From a checkpoint of a small mixture-of-experts model trained on Wikipedia.
Size: 13 layers, width 640, 168M parameters.
Experts: 128 experts in each of 12 layers, 32 ReGLU neurons an expert, a shared expert of 192 neurons.
Training: a variant of SOAP for the experts, 497M tokens, 3791 steps.
Below are experts of layer 10 (counted from 0) of a mixture-of-experts language model. Rows are named router (the router's row for the expert), down (a neuron's output weights, with its number) and show model dimensions 448-511. Each number is 128 + 32 x the weight over its row's rms, rounded and kept within 0 to 255.
Before each expert's rows: "comes before" lists some tokens at least twice as common just after its tokens as in all text. This comes from a sample of Wikipedia text that the model never trained on. Tokens count by the router's weight.

# expert 53
comes before: "1", "2", "0", "3", "4", "5"
router [ 75  82 131  76 124  90 141 192 141 146 146 167 120 152 157 135  93 142 183 156 155 154 114 178 106  72  92 142  94 100 106 108 126 129 183 134 176 170 115 136  73 118 113 185 109 110 161 135 156  72 118 159 126 132 114 149  89 112 140 153 137 140 135 100]
down0 [ 90  35 160  78 130 105 139 130 123 177 124 167 126 142 152 109 135 101  62  95 184 158 202  48 119 140 160 130 200 129  46 167 165 108  96 148 142  71 167 132 154 146 116  85 138  74 114  88  97 160 173 178 171 107 130 123  92 148 114 125 161 101 175 149]
down1 [106 138 162 131 153 124 187 161 144 118 168 139 139  71 142 135 128 140  90 102 149 116 122 153 130 121 169 128 149 118 137 173 121 144  79 151  96  92  83 153 169 163 119  58 112  98 129 160 122 112 132 144  84 108 119 149 216 109 168 111 189 120 177 130]
down2 [162 100 166  91  77 103  65 132 153 164 117 152 131  97 161 195 109  91 144 128 163 164 134  83 171 160 121 109  91 128 134 114 175  75  94 172 170 135 130 130 173 132 182 127  82 141 105 149  98  83 136 139 102 107 130 137 109 155 117 150 159 154 158 131]
down3 [143  94 124 139 134 139 152  99 140 162 114 145 168 153 135 168 132 117 131 110 106 153 148 159 145 199 129 154 118 146  85 132 131 117 204 110 115 107 107 132 141 129 206 124 157 172 148 111 114 155  97 158 138 151 131  32 125 121 160  96 199  70 138 100]
down4 [ 89  94 114 101  95  41 168 139 179 108 167 113  93 165  93 125  90 100 124 126 175 115 148 144 141 120  74 111 149  98 120 123 140 121 139  97 161 108 105 120 156 189 163 155 194 101 143 105 186 139 121 163  70 112 150 155 126 149 107 144 171 117 145 136]
down5 [116 140  97  99 145 147 114 153 136  85 116 170 146 145 105 111 146 123 159  92 152 102 149  74 126 151  87 121 111 105 148 108 124 130 157  82 167  94 151 135  68 145 119 120  50  98 101 105 143 162 162 148  71 100 113 150 145  78 166 178  80  94 188 144]
down6 [112 152 141 134 141 151  90 145 115 140 125 102 173 115 119 157 199 147 120 138  91 128 104 220  76 194 157 124 123 136 152 190 102 114  42 170 124 124 140 158 122 111 109 123 152  90  88 153 122 179 141 112 103 109 102 185 143 101 132 118 161 114 137 164]

# expert 79
comes before: ".", ", ", ",", ", the", ";", "–"
router [104 139 126  74  83 130 121 120 149 116 155 157 182 171 116 150 193 131 122 138  92 123 177 125 130 211 177  96 153 130 152 102 100 130 154 120 120  96  93 142  58  73 145 177 144 109 106 117 161 127 124 122 102 205 191 157 159 163 140 176  57 113 114 146]
down0 [150 143 194  86 150 134 122 124 121  98  59 148 139 134 102 114 171 126 138 110 173  79 123  87 166 129 160 118 123 183 101 157 187 129 108 117 111  97 154  86 182 130  93 142 139 181  73  55  77 107 112 137 168 144 156 137 143 116 120 126 155  88 153 145]
down1 [155 142  97  95 165 106 134 167 127 139 198 162 170 131 116  98  89 131  65 151 126 147  89 124 161 120 179 128  94 110 166 142 112 135 136 153 117 140  47 120 170  89  77  98 186 133 134 115  98 153 137 141  85  83  84 145 217  98 158 127 120  96 137  88]
down2 [159 149 108 125 126 122 166 168 120 155 130 153  70  57 191 150 100  94  46  71 146 126 104 118 129 212 146 110  82  68 151 117 134 115 128 150 151 170 141 132 189 119 120 143 135 112 144  99 161 115 129 119 123 168  71  77 120  59 131 137 182  83 156 102]
down3 [152 100 111 149 130 124 110 123 133 120 124 160 152  90  40 133 130 139 147 175 127 161 177 129 126 174 162 136 153 151 130 111 117 209 181 102 140 112 110 131 141 132 176 128 138 195 133 123 112 142 150 170  78 126 161  75 134 194 136 114  79 124 110  95]
down4 [145 119 186 108 100  72 112 145 173 116  94  92  96 158 123 158 140 121 147 115 126 151 114 117 147 115 136  49  99 116 141  65 186 163 171 148 184 115 134 165  69 133 168  81 181 114 140 118  85 110 120 156  68 121 152 145 105 113  91 189 108  53 131  84]
down5 [158 142  88  70 136 179 172  81  95 107 138 108 132 107  74  51 108 108 133  62 144 159 117  76 156 165  86 138 155 145 138  85 111 184 108 148 162 128 128 118  61 193 123  73 109 124 177 133 152 159 170 150 203  83  91 109 155 148 135 109 175 107 150 143]
down6 [124 202  73 128 160 149 132 174 119 134 105 111 144 130 119 152 193 116  81 122 117 122 147 148 115 157 130 160  95 144 128 156 102 160  82 127 118 140 123 112 158 128 137  98 119 115 105 180 149  99 185  98  85 141  66 106 149 123  76  91 124 131 151 106]

# expert 64
comes before: "2", "1", "°", "=", "′", ":"
router [128 111 158 143  85 131 142 124  67 129  70 121 124 144 215 149 105 132 164 109 152 175  87 100 162  98 122 117 190 174 160 146 148  95 127 169 125 164  76 169 122 136 133  99 139  84 148 127 171 126 103 173 137 142  74 114 121 147 100 110 123 184 120 118]
down0 [114 136 186  54 103 100  90 125 169 151 185  99 167 134 103 144 184 189  96 102 155 178 164  64 181 124 103 155 101  92 106 193  64  95  52 145  84  83 141 106 117 127  84 118 111 103 130 151 105 175 131 141 140 101 131 140 160 164 119 151 157 150 126  95]
down1 [146 165  64 134 158  94 102 142 104 109 123 112 106 113 137 123 130 118 151 129 100 128 107 153 109 145 148 111 130 121 163 146  87 126 114 128 100 162 140  75 148 118 146  55  59 129 184  95  93 117 137 147 101 157 132  94 155  83 130  95 179 148 109  84]
down2 [183  89 135 115 116  91 144 141 115 142 139 122 210 104 167 160  89  95 146 130 150 159  63 139  86 141  73 124 102 141 106 143 146 119  90 109 128 132 186 110 162 109 185  60 124 127 122 133 133  95 127 142  98 104 114 116  94 172 140 130 168 121 159 135]
down3 [154 152 146  73  98 144 131 138 169 173  68 183 156 172 132 120  86 187 183 145  95 145 151 119 168 175 128 116  79 155 108 102 105 135 164 106 176  93 115 160 168  99 146  88 137 124 104 158  92 143 106 111  85 143  88 104 142 118 121 109 167 143 147 107]
down4 [ 42 128  95 105 115 103 132 113 139 156 101  68 158 178 117 157 164 104 131 132 178 143 132  80 155 155 111 101 137 165  95  48 123 126 134 132 151 117 182 212 107 166 136 114 185 123 153 135 101 128 109 141 106 109 108 134  65  78 110 128 156 112  66 129]
down5 [167 141  67 111 107 133 138 116 111 112 136 137  90 143 131 127 129 151 194 123 136 167  93 101 131 148 121 156 186 156 155 119 141 102 144 137 174  63 146  92 112 160 145 144 135 115 149 139 197 184 177 118 145  94  96 124 125 140 152 116  66 136  79 117]
down6 [183 150 108  96 155 150 102 196  93 160 133 153 133 136 129  95 170 159  82 103 124 102 117 184 144 195 121 163  98 119 127 157 182 106  99 151 127 173 166 145 151  98  92 124  84 127  90 128 128 156 113 125 142 124 148 129 191 118 173  94 115 157 132 145]

# expert 0
comes before: "1", "2", "3", "0", "4", "6"
router [105 107 156 127 140 129 128 170 160 124 119 178 117 114 166 107  20 101 120 133 145 182 117 163  91  72 106 130  93 118  67  94 144  81 167 147 189 144 100 131  70 152 108 166 127 111 148 128 183  91 132 154 162 132 167 141  92 132 153 148 141 106 153 141]
down0 [107  87 174  65 102 136  97 104 162 148 138 117 151 133 126  77 124 103  78  84 186 145 186  80 118 136 121 125 144 181 107 167 138 123 122 133 125 110 139 104 151 118 132 118 155 102  96  83  83 153 127 163 166 125 177 133  94 155 125 110 128  60 142 153]
down1 [121 157 139 127 161 100 119 149 161 121  99 119 140  91  97 178 161 192  62 135 135 111 136 152 159 143 180 119  89  85 140 162 126 138  92 115 100 152 101 173 132 127 113  99 114 137 135  95  36 122 146 123  95 190 119 121 160 127 118  93 167 125 130  63]
down2 [146 133 116 146 119 123 123 101 130 112 137 100 145 103 123 154 135 146 176 153 153 150 110 112 140 115 117 163 105 136 123  91 182  75 158 164 173  98 164 120 156 119 158 125 163 132 134 137  77  90 134 147 127 105 131 116 199  75 118 112 129 104 171 129]
down3 [130 126  97 162 141 153 160  92 133 165 110 104 121 184 143 128 143 149 136 122  85 149 165  83 123 126 140 153 111 147 122 187  66 146 214 116 124  74 158 189 142 169 187 124 158 164 111 149 114 121  96 132 168 141 137  70 104 163 221 144 156 106 127 124]
down4 [124 136 156 102  70  60 106 187 123  88  80 105  96 146  50 130 129 140 183 145 136 136 137 123 142 121 162 122  94 109 144 105  96 141 155 113 124 153 159 150 101 157 139 146 217 143 133 113 145 128 119 162  93 153 153 157 121 130 103 123 142  98  73 126]
down5 [145 122 128 166 120 135 115 118 156  67 146 119 143 113 132  90 138 140 141  85  84 163 123 113 157 133  68 135 113 104 152 121 137  91 144 107 135 160 125  89  99 160 165 114  74 135  92 122 167 203 134 169 126  69  74 135 178 101 140 176  86 196 129 123]
down6 [106 121 133  79 134 151 170 139 123 118 113 123 156 102  98  78 217 163 133 106 102 100 160 187 126 177 149 141 143 139 137 171 131 125  60 162 135 142 142 107 114 136 138 120 116  97 103 130 106 169 150 108 102  97 106 149 220 102 167 131 132 157 140 153]

# expert 61
comes before: " |", " | ", "\n", " |  |", ".", "% |"
router [118 116 134 102 169 159 145 142  97 108 171 134  92 167 109 122 144 134 126 139 161 146 167 141 153 170 106 135 177 122 123 205 140  84 157 158 182 142 165 152  86  86 101 136 171  47 135 108 122 121 170 132  56 121 100 136 189 122 169  89 114 119 123 139]
down0 [145 126 124  91 118 106 148 141 146  59 136  94 147  89 134 135 138 129  60  82 137 148 136  88 121 156 153 139 147 104 131 156 125 131 115 173  91  79 143 151 172 169 107 108 113  99 116 115  68 138 146 177 200 103 168 168  75 138 162 129  79 120  94 137]
down1 [144 127 146 103 152 108 116 121  87 110 136 166 129 141 134 121 124 193 130  98 150 123 130 116 106 164 169 124 175 138 141 205 153 100  96 124 101 138  93  98 153 145 134 121 128 101 144 128 129 176  85 131  84 139 132 113 172 133 130 109 172  63 154 132]
down2 [148  89 126 137 120 142 126 102 129 174 182 121 131 111 138 155 164  99 119 109 164 123 116 129 191 147 194 144 140 182 161  90  97 116 151 151 152 143 143 117 198 177 149 131 154 161 150  86 144  90 146  97 175 115 111 133 166 120 114 192 125 121 171  76]
down3 [137 154 143 120 200  84 163 130 169 190 119  78 161 155  96 118 181 142 133 126 134 126 116 126 103 167 130 137 123 103 114 150 143 156 156  51  76  88 146 160  86  84 137 112 111 156 100 130 114 113 142 185 135 137  91  42 135  78 192  90 115  86  82 170]
down4 [ 91 116  73 149 149 101 119 140 107  46 138 142  39 105  78 154 130 120 117 151 137 124 188 119 135 139  85 111 133 132 182 178 158 130 175 163 169 116 103 182 122  91 172 131 177  99 139 174 114 113 142 122 149 136 160 115 137 111  92 127 111 128  95 126]
down5 [127 110 129  82 133 186 177 116 137  69 136 171 108 103 153 108 145 140 142 116 110 132 125  72 143  99 121 141 130 155 126 139 124 159 133  77  88  89 133 193 109 156 142  92 113 163 160 122 185  99 174 162  95 141  64 139 155  96 103 144 128 144 134 140]
down6 [164 173 105  85 137 161 125 117  40 142 100 100 182  89 153 180 141 187 139 127  88  92 115 204 176 214  90 138  53 165  82 163  90 148 125 172 157 113 141 194 139 117 192 111 129 132  99 143 154 140 144 122 110 137 116 115 144 126 104 153 116 162 118 149]

# expert 15
comes before: " | ", "–", ".", " |", "0", ", "
router [173  82 167 110 160 126 139 158 176 112 130 142 105 144 137 109 134  99 156 108 141 167 196 148 174 138 171 160  98 137 100 123 106  64 140 119 170 163 124 117 127 105  92 153 137 105 180 100 142 153  78 119 128 181  77 156 137 110 129 122 125 163 117  59]
down0 [127 104 217 125 118 119 139  99 162 120  85  75 139 105 118 130  99  90 102  74 173 140 140  79  59 134 164 120 126 183 107 146 187 149  89  59 104 142 161 128 123 177  89 146 124 139 129 121  24 170 139 167 189 156 137 143  80 182 176  86 107 113  81 115]
down1 [111 134 107 101 175 126 146 190 167 150 149 126 126 120 129 138 156 166 126 113 147  86 123 171 159 146 182 133 138  98 117 117  88 181  76 122  98  88  83 140 150 144 124  97 108 195 124 105 123 135 120  74  51 180 117  93 191  95 162 118 190 164 157 106]
down2 [126 104 137 133  77 134 110 162 100 145  98 146 200 127 201 142 145 123 149  94 136 133 138 163 146 194 147 142  75  97 132 126 102  97 112 160 116 132 139 159 154 100 179 161 160 146 150  74 140  76 209  66 103 115  62 135 148 103  90 124 155  88 238 115]
down3 [144 129  94 121 176  98  95 144 123 174 116 155 119 154  85 119 139  97 119 192 125 205  96  99 156 129 103 140  80 158 134 148 108 142 198  51 146  92 139 109 140 102 141 147 134 154  78 151 134 158 129  91  76 159  86 127 127 137 164  83 139  98 121  92]
down4 [126 103 118  91 104  94 108 118 106  78 105  74  85 144  98 136 188 170 105 169 110 149 168  97 175 152 108  76 142 118 163  94 131 124 185 171 155 132 138 116  55 146 132  88 175  97 132 145 109 132  93 122 102 116 120 104 103 131 127 128 176  98  75  75]
down5 [177 150  90  70  92 132 117 149 155 129 119 109 120 212 113 100 195  95 125 156 180 166 150 134 162 158 126 116 100 152 115 118 184 124 105 134 154 123 132 145 141 145 105 117  81 141 114 134 125 187 111 163 113  91 109 173 204 172 132 124 178 111 116 131]
down6 [113 166 114  88 169 172 156 148 102 150 121  82 148  97 141 153 203 141  88 159 120 137 126 128 121 186 178 148 151 142  89 175 143 105  99 180 125 117 103 161 133 120 135 117 186  92 135 160 101 148 125  79 126  78 127 124 112 135 102  92 196 162 163  86]

# expert 41
comes before: " | ", "1", "0", "2", ".", "3"
router [ 71  79 140 127 159  96 141 146 216  78 157 161  75 119 111 120 114  81 190 127 145 138 138 170 123 160 117 119 138 115 106  72 110 126  87 104 134 178 139 152 118 134  80 152 111 114 149  99  98 143 124 125  89 137  95 136 107 161 137 129  90 105  72 125]
down0 [181 104 208  74  96 145 159 111 122 103 102 112 152  97 101 114 138 128 105 114 170 157 162  98  87 160 166 123 103 141  51 171 152  84 111 165 110 104 119  97 111 134  79 122 141 121 128 109  56 183 130 185 146 131 169 144  98 130 153 129 160  95 117 125]
down1 [118 135 133 102 169 124 122 137 153 157 144 121 107 107 129 136 140 173 143 125 150 108 154 172 135 168 147  99 113  84 156 185  62 171  89 120 105 126 119  94 201 145 167  55  97 132 153 134 139  95 132 100 104 145 163 101 147 122 127  73 151 156 110 143]
down2 [139 135  72 124 125 113  38 165 125 162 110 153 178 146 177 144 110 108 118 179 183 120  83 142 164 125 100 178  99  79 101 160 151 100 115 112 142 108 148 134 137  99 147 140 102  53 132 184 131 128 133 101 120 105  93 152 127 111  91 133 188 134 203 122]
down3 [163 155 134 129 179 147 149 144  90 113 106 126 129 170  81  80 125 130  62 129 171 129  69 139 100 148 137 179 149 148 131 129  83 107 148 142 141 100 114 147 140 132 151 113 153 137  62 176  93 143  95 131  97 131 131  77  95 107 103 122 166  72 129  78]
down4 [117 171  84  83  80 107 138 193  94  96 131 115  30 151  92 170 196 166 192 150 148 101 135  95 166 154 109 121 131 127 133 127 123 114 157 106 135 102  94 124  84 158 102 150 142  71 195 142 127 107 171 146  54 149 107 108 175 135 181 137 141  90  83 125]
down5 [162 148 134   6  93 147 176 133 132 136 113 134  66 144 124 106 129 106 155 141 144 156  63 128 173 128  63 136 110 154 115 162 136  74 134 162 134  65 183 135 116 180 126 111  93  78 122 156 139 127 115 119 118  94 112 148 140 136 108 107 148 125 142  96]
down6 [109 148  86 138 149 136 113 140 132 160 116 154 130 118 124 144 170 124  52 104 113 159  77 147 156 188 134 129 111 149 164 193 104 150  95 166 100 189 166 130 109 180 182 139 119 127 107 166  82 133 151  53 117 104  52 150 117 129 115 129 117 108 147 103]

# expert 107
comes before: " | ", " |", ".", "–", "; ", " |  |"
router [ 95  89 146 145 171 104 126 176 114 100 178 166 166 170 123 127  94  80 169 119 161 105 161 185 125 145 123 144 137 183  83 175  96 124 160 134 157 177 124 137  95 141  69 144 166  88 138 176  67 127  75 110 109 139 152 143 115  85 194  70 141 110 107 144]
down0 [170  89 222 134 124 125 139 108 146 125 116  45 173  65 107 141 149 174  47  93 165 138 122  71  92 154  94  98 122 150 145 148 138 130 136 116 122 111 113 130 138 142 125 192 120 129 167 124  64 128 166 153 162 108 118 127  62 162 134 137 119 174 114 109]
down1 [114 136 164  86 149 129 144 140 183 167 121 140 152 158  87 126 142 161  81 112 190  26 126 113 157 156 187 132 113 156 120 153 101 127 120 144 147 194 102 137 166 162 102  97  71 113 138  98 123  70 163 136 112 175  46 160 210  83 196 101 154 145 135 167]
down2 [192  95  84 131 126  87 177  87 184 159 124 162 133 145 164 118 170 122 140  95 146 128 108 125 143 174 130 129 137 125 152 169  96 113 112  94 126 144 143 135 192 144  91 151 164 151 131  90 109  89 138  98 102 124  88 138 112 117 107 152 156  70 186 143]
down3 [181 109 129  87 201 158 139 130 167 179 108 197 100 142 111 140 169 160 147 126 130 109 137  89 138 178 144  98 142 207  83 136 118 149 183  57 141  84  92 122 151 107 159 119 154 156 145 153 121 187 140 152 113 159  58  97 143 154 129 151 192  72 142  99]
down4 [149 155  86  76 112  83 102 125 105 121  96 103  77 141 139 204 187 131 123 181 113 121 157 127 123 107 148  97 100 110 145 106 129 139 189 102 115 133 108 159  50 139 146 119 196 123 117 150 110  87 112  56  96  99 106 122 128 129  91 126 140  87 132 141]
down5 [157 122 129  91 201 119 137  96 153  94 134  87  95 152 181  66 169  89 130 111 135 234  83 121 162  87  76 135 123 145 176 163 148 154 173 132 161 104  97 173 125 150 176 140  77 118 119 123 167 191 131 110 138  37  91 136 190 120  93 130 133 128 145 119]
down6 [122 129 102  97 119 151 132 115 101 112 134  77 150 142 168  90 190 214 112 113 132 125 122 141 151 229 134  84 137 115 129 185 113  98  76 191 154 178 143 125 133 177 191  83 121 115 132 130 125 136 184 123 182 114 102  83 173 116  98 124 151 134 106 165]

# expert 28
comes before: ".", " and", ", and", ",", " in ", "'s"
router [167  52 139 121  96 145 110 114 188 191 157 143 126 188 165 114 161  99 141 135 120 191 118 112  87 139 112 143 144 116  88 134 137 137 132 110 154 137 146 137 103 114 143 117 116  94 195 220 172 109 130 147 126 168 143 137 104 139 132 151 108  98 102 141]
down0 [172 119 126 115 107 140  83 120 114 146 109  92 161 149 125 140 126 132 132 101 143 118 146  96 119 128  88 116 125 126 147 153  83  44 108 154 127 105 114 118  95 127 110 124 111 184 108  45 108 169 104 161 131  68 169  78 142 170 146 132 104 113 158 119]
down1 [151 124 136 139  82 101 183 142 127 129 162 161 131 133 141 169 136 124 111 162 115 131 164 125 136 114 140 145 174 150 157 156 142 113 143  75  92 138 103  99 129 132 108  80 168 108 131 133  78 120 191 179  86 187 111 141 142 122 103 119 180  98 150 123]
down2 [182 128  80 104 117 117  72 148 151 167 112  96 116 129 107  96  80 165  76 145 147  93 100  91 180 209 110 102 153 106 153 102 119 120 135 113 133 112 159 123 143  99 143 176 114 126  81 135 108  29 142 119 119 114  98 109 152 106 115 151  88  71 149 165]
down3 [ 91 132 137 132 158 136 131  99 149 171 128 157 154 160 107 134 152 109 152 160  88 159 130 133 146 146 116 168 107 137  86  64 114 120 182  78 137 104 122 141 167 150 196 161 136 217 167 155  75 151  78 129 150 108  99  41  92 122 181  98 138 106 102 105]
down4 [114  76 139  94  48 140 108 165  62 101  97 117 100 132 106 177 157 154 136 119  97 168 125 102 110 162 123 119 145 189 141  98 186 177 165  90 152 141 164 155 121 125 120  79 157 144  97  96 136 123 119 153 107 130 123 146 125 113 111 192 178 112  67 102]
down5 [142  98  94 106 134 106 139  51 120 149  94 172 132 187 111 100 155 166 150 117 123 163  92  96 193 167 122 142 171 104 146 115 122 141  99  96 108 125 152 146  93 131 106 108 126 140 107  83 123 154 123 132 129 123 104 186 188 136 177 180 153 137 115 142]
down6 [ 92 152 106 137 162 135 127 146  93  99  88 115 107 115 132 124 132 193 164 143  88 140 132 163  94 133 112 136 136 125 145 155 140 133  95 131 140 104  90 139 137 137  89 152 164 158  55 141 141 134 189  88 149  97  79 118 171 130  76 130 141 154 116 137]

# expert 83
comes before: "\n", "\n\n", "| ", "|", "- ", "-"
router [122 124 116  63 149 154 110 156 160 118 173 151 138 126 159 109  97 176 112 238 150  81 109 181 143 101 124 139 158 134  41 114 118 150 141 112 132 122 121 151 157 148 135 151  83  98 165 137 117 117 104 112 114 148 108 117  88 109 182 123  93  92 121 101]
down0 [114  82 170  88 146 123 119 113 133  77  61  91 123  86  90 104 148 170 109 147 132 148 168 116 132 117 124 127  95 144  65 165  81 107 116 146  63  86 128 168 137 130  70 165 100 145 114 123 141 165 148 126 165 125 125 104 109 108 161 156 139  99  93 106]
down1 [149 133 135 135 139 165 171 133 122 145 140 128 128  57 100 134 173 108 103 121 141 118  90 138 194 204 178 150 131 113 187 128 117 195  78  94 114 139 133 165 125 122 107 124 105 143 140  89 116 175 140 157  95 184  65  84 226 107 169  80 150 156 154 169]
down2 [196 127 118 121 135 108 131 149  73 143 177 170 178 117 180 123 128  79 139 116 189 138 188 100 132 193 115 127  77  98 138 193  90 108  81 147 127 129 186 145 130  93 116  84 149  95 130 156  73 133 127  90 143 126 131 167 187  21 133 179 155  72 147 127]
down3 [148 140 136 136 185  86 105 171 116 112 130 138 112 165  92 195 116 124 140 157  47 120  88 113 153 136 175 135 113 135 143 132 110 134 142  60 115 126  98 165 147 101 189 142 108 136 126 175 124 159 151 143 110 166  65  90 156 138 139  99 172 143 166  60]
down4 [ 91 127 107  79 116 118 146 151 122  93  79  61 103 161 104 151 158 172  87 136 125 147 170 148 168 158 113 129 113 115 133 105 105 148 173  68 155 149 145 156 138 139 127 136 235 138  76 153  84 114 117 144  94 131 166 176 186  99  67 163 126  96  56 173]
down5 [137  63 123 110  83 153 181 126 174 122 100  40 113 133 105  86 155  76 147  88 114 146 141 133 163 141 114 140 226 136 162  95 137 159 113 121 164 111 173 114 102  79 170 115  83  96 136 140 135 170 151 135 127  49 177 151 164  58  99 145 108 147 147 113]
down6 [182 142 125 129 156 129 150 141 110 101 100  97 141  95 152  99 124 215 110 145 114 125  97 146 213 161 130 112 139 165 108 157 103 127 146 154 145 130 122 119 144 109 112 138  98 137 150 145 124 143 121 102 140 115 111 116 147 117 108  74 133 147 141 165]

# expert 38
comes before: "1", "2", "0", "3", "4", "6"
router [ 79  91 142  84 131 147 128 192 164 101 158 173 107 174 156  97 156 104 168 110 158 148 121 157 130  96 100 165  97 119  90 108 124 102 188 133 176 178 147 110  99 134  98 194 114 152 147 149 129  80 129 142 107 132  92 128 105 100  92 144 105 130  95 111]
down0 [ 69  46 184  68 142 112 133 128 142 139 115 171 151 138 150 136 120  92  67  88 140 181 186  99 103 118 120 132 158 111 102 183 123  98  61 149 176 105 190 109 115 141  87 115 147 113  84 114  98 173 137 204 152  74 141 149 149 148 131 152 142 114 146 119]
down1 [157 142 173  98 147 118 121 173 126 141 169 136 136  72 115 136 151 168  67  98 158 107 139 136 153 116 150 173 189 145 107 175 103 145  57 131 119 117  92 163 143 167 112  40 156 105 149 107  86  71 127 133 106  75 117 142 231  91 146  85 189 138 212 105]
down2 [185 104 139 102  86 128 130 124 102 149 117 132 118  62 170 191 143 130 181 112 105 139 135 108 142 145 134 112  87 130 103 108 137  70 109 150 157 106 142 127 130 141 160  93 162 133 120 119 107 107 154  96 120 116 117 151 134 140  32 155 105 112 165  88]
down3 [149 131 156 165 167 160 145 119 143 137 101 177 121 139 107 145 143 174 124  77 127 161 142  91 133 130 140 156 102 124 124 137 125 115 173  67 149  70 168  98 143 145 212 101 114 159  87 180 129 167 190 113 122 150 108  96 118 165 120 148 155 147 138 121]
down4 [117 134 150  88 106  82 109 125 179 126 134 122 105 226  94 146 165 102 124 154 155 156 132 110 208 141 107 103 108 130 136 145 142 116 166  72 178 122 109 169  81 146 133 104 145 130 151 107 180  89 128 162 113 122 123 191 113 157 111 169 140 105 120 112]
down5 [126 157 112  63 102 133 127 115 110 125 156 117  95 140 173 126 159 103 172 188 130 138 131 111 140 188 141 158 150 139 158 103 133 157 154 107 161  98 158 181 135 179 117 123 142 110 121 110 121 135 125 159 141 107  70 105 222  99  99 114 149 125 120  87]
down6 [124 177 150 101 164 170 124 119 120 156 111  87 167 113 135 159 182 171 118 180 108 164 148 196 112 190 161 136 142 167 125 164 133 103  73 158 135 128  99 118 133 125 156 144 169  97 111 163 150 150 105  91 140 135  85 154 164  99 133 151 128  88 145 142]

# expert 87
comes before: "\n", "\n\n", " |", ")", "; ", "–"
router [111 128 162 105 182 110 174 195 139 175 143 131 110 176 187 124  91 122  74  98  73 141 138 129 160 159 171 134 189 148  97 207 133 117 132 153 142 150  99 196 113 114  72 154 127 130 169 152 141 131 108  61 137 164 168 129  95 104 140  81 115  85 144 116]
down0 [159 158 162  68 161 101 115 112 127 119 190 158 171  85 141  94  98 134  67 127 140 158 137 133 139 178 144 122 123 104  83 162  89 111 166 126 130 109 135 126 145 168 111 141 194 159  64  94 103 158 121  93 177 139  97 151 164 157 125 113 149 139 141  91]
down1 [ 88 138 126  95 141 127 161  85 105  44 122 132  96 133  96 137 126 142 103 120 133  98 203 146 178 141  76 129 181 103 183 168  47 135  67  97 121  78 131 151 157 120 125 142 108 119 126 108 162 130 128 111 116  95 112 118 137  66 133 106 137  49 163  91]
down2 [130  98 152 104 120 121 163 134 100 138 192 196 169 116 195 169 138 111 124 138 150 140  89 145 155 184 144 125 103  82 127 121 105 103  74 202 147 108 161 183 169  87 127 133 158 105 161 128 128  66 182 100 120 138 168 141 171  87 148 144  77  87 161 124]
down3 [ 94 113  74  88 146 141  82 108 121 177 157 173  96 127 104 164 111 156 139 131 110 106  80 122  96 184 147  76  58 114  63 101 131 136 167  29 159 115  86 150 149  77 186 122 153 152 199 133 112  92 129 132  93 142 141 102  58 139 174  98 132  91  79 118]
down4 [122 183 138  89  43 100  74 112 145 131 109  98  35  92 112 143 117 141 107 118 156 154 124 142 103 140 103 111  87 158 184  93 131 170 156 112 145 165 132 169 125 164 163  98 141 116 112 143 134 113  88 191 129  89 149 153 108 188 150 186 156 141 131 107]
down5 [156  82  80 140 132 115 145 111 116 114 104  97 156 130 130 137  83 118 106 116 185 129 135  99 131 169 139 113 156 118 138 145  90 144 112 148 207 108 147 157 107 178 201 118  89 151 125 139 206 140 109 183 137  74 116 132 160  40 168 120 133 109 153 115]
down6 [115 175 123 149 153 134 172  78 117 132  78 164 135 124 149 142 174 159 119 147 140 138 106 150 109 152  93  82 119  95 135 114 127  99  97 118 116 168 178 122 150 137 144 123 120  93 149 156 151 183  93 110 107 139 114 150 169 204 122 108 147 145 102 129]

# expert 78
comes before: " | ", " (", "–", ") | ", " |", "% | "
router [ 80 177 145 119 128 216 146  99  92  99 116 150 174 145 154 112 153  68 125  45 160 141 130 139 170 145 145 150 166 104 120 105 129 136 147  96 139 145 182 164 127 111 136 116 140 177 150 159  99 132 134 146 115  86 147 129  96 124 112 138 146 123  84 192]
down0 [109 126 200 101 135 144 185 106 165 127  28 102 117 119  75  72 154 133  79  87 166 122 138 117 114 147 122  74 130 179  89 177 128 123 126 112 106  75 139 141 122 106 106 157  93 122 143  61  66 111 137 119 134 149 169 115  97 134 129 118 125 127 142 165]
down1 [ 98  86  97 109 116  94 147 125 125 145  92 126 139 136 159 164 103 155  86  73 166  58 100 134 139 135 169 112 129  84 139 121 136 130 113 114  86 147  82  88 168 166 166 127  74 101 201 114 144 138 102 115  70 155 117 103 140  72 137  62 151  90 178  46]
down2 [139 107 114 166  80  31 144  78  98 132 153 131 107 110 153 150  97 116 132  95 141 124 152  85 150 203 157 150 134 133 161 158 131 124  96 140 157 137 128 187 175 117 136 113 130 105 133 167 135  52 136 174 144 127 110 128 181 151  95 154 120  95 168 164]
down3 [167 153 138  99 169  91 111  88 128  95 124 179  92 101  99 104 129 119 118 107  96 148 139 135 122 162 138 159 123 168 127 119  62 141 184  66 172  95 106 128  97  74 168 145 115 172 122 149 134  93 185 113  94 158 139  70 136 163 194  82 157  63 110 105]
down4 [140 101 132  93 109 129 112 149 107  71 151 131  38 135  96 178 165 143 160 123 136 156 148 123 108 138 141 108 134 150 186 134  96 150 147  93 181 101 141 156 121 160 160 146 115 135 151 155 110  88 124 145 122 126 126 168 176 114 118 179 142 135  91  86]
down5 [139 144 144 125 111 115 216 101 144 143 134 170 103 175 129  95 139 136 112 130 115 143  93  72 139 169 111 149 100 113 140 113  92 102  82  73 111 105 155 107 129 132 132 145 128 161 149 167  70 156 158 140  94  73  70 146 171 114 137 127  98 143 159 116]
down6 [102 132  94 125 181 112 153 153  66 159  55 114 151 105 145 149 208 152  75 151  84 144  94 192  78 129 156 122  89 143 107 152 136 132  62 130  97  96  97 173  88 105 130 111 163 107 116 160 117 154 118 130 100 112  96 174 157 130 106 132 165 140  97 126]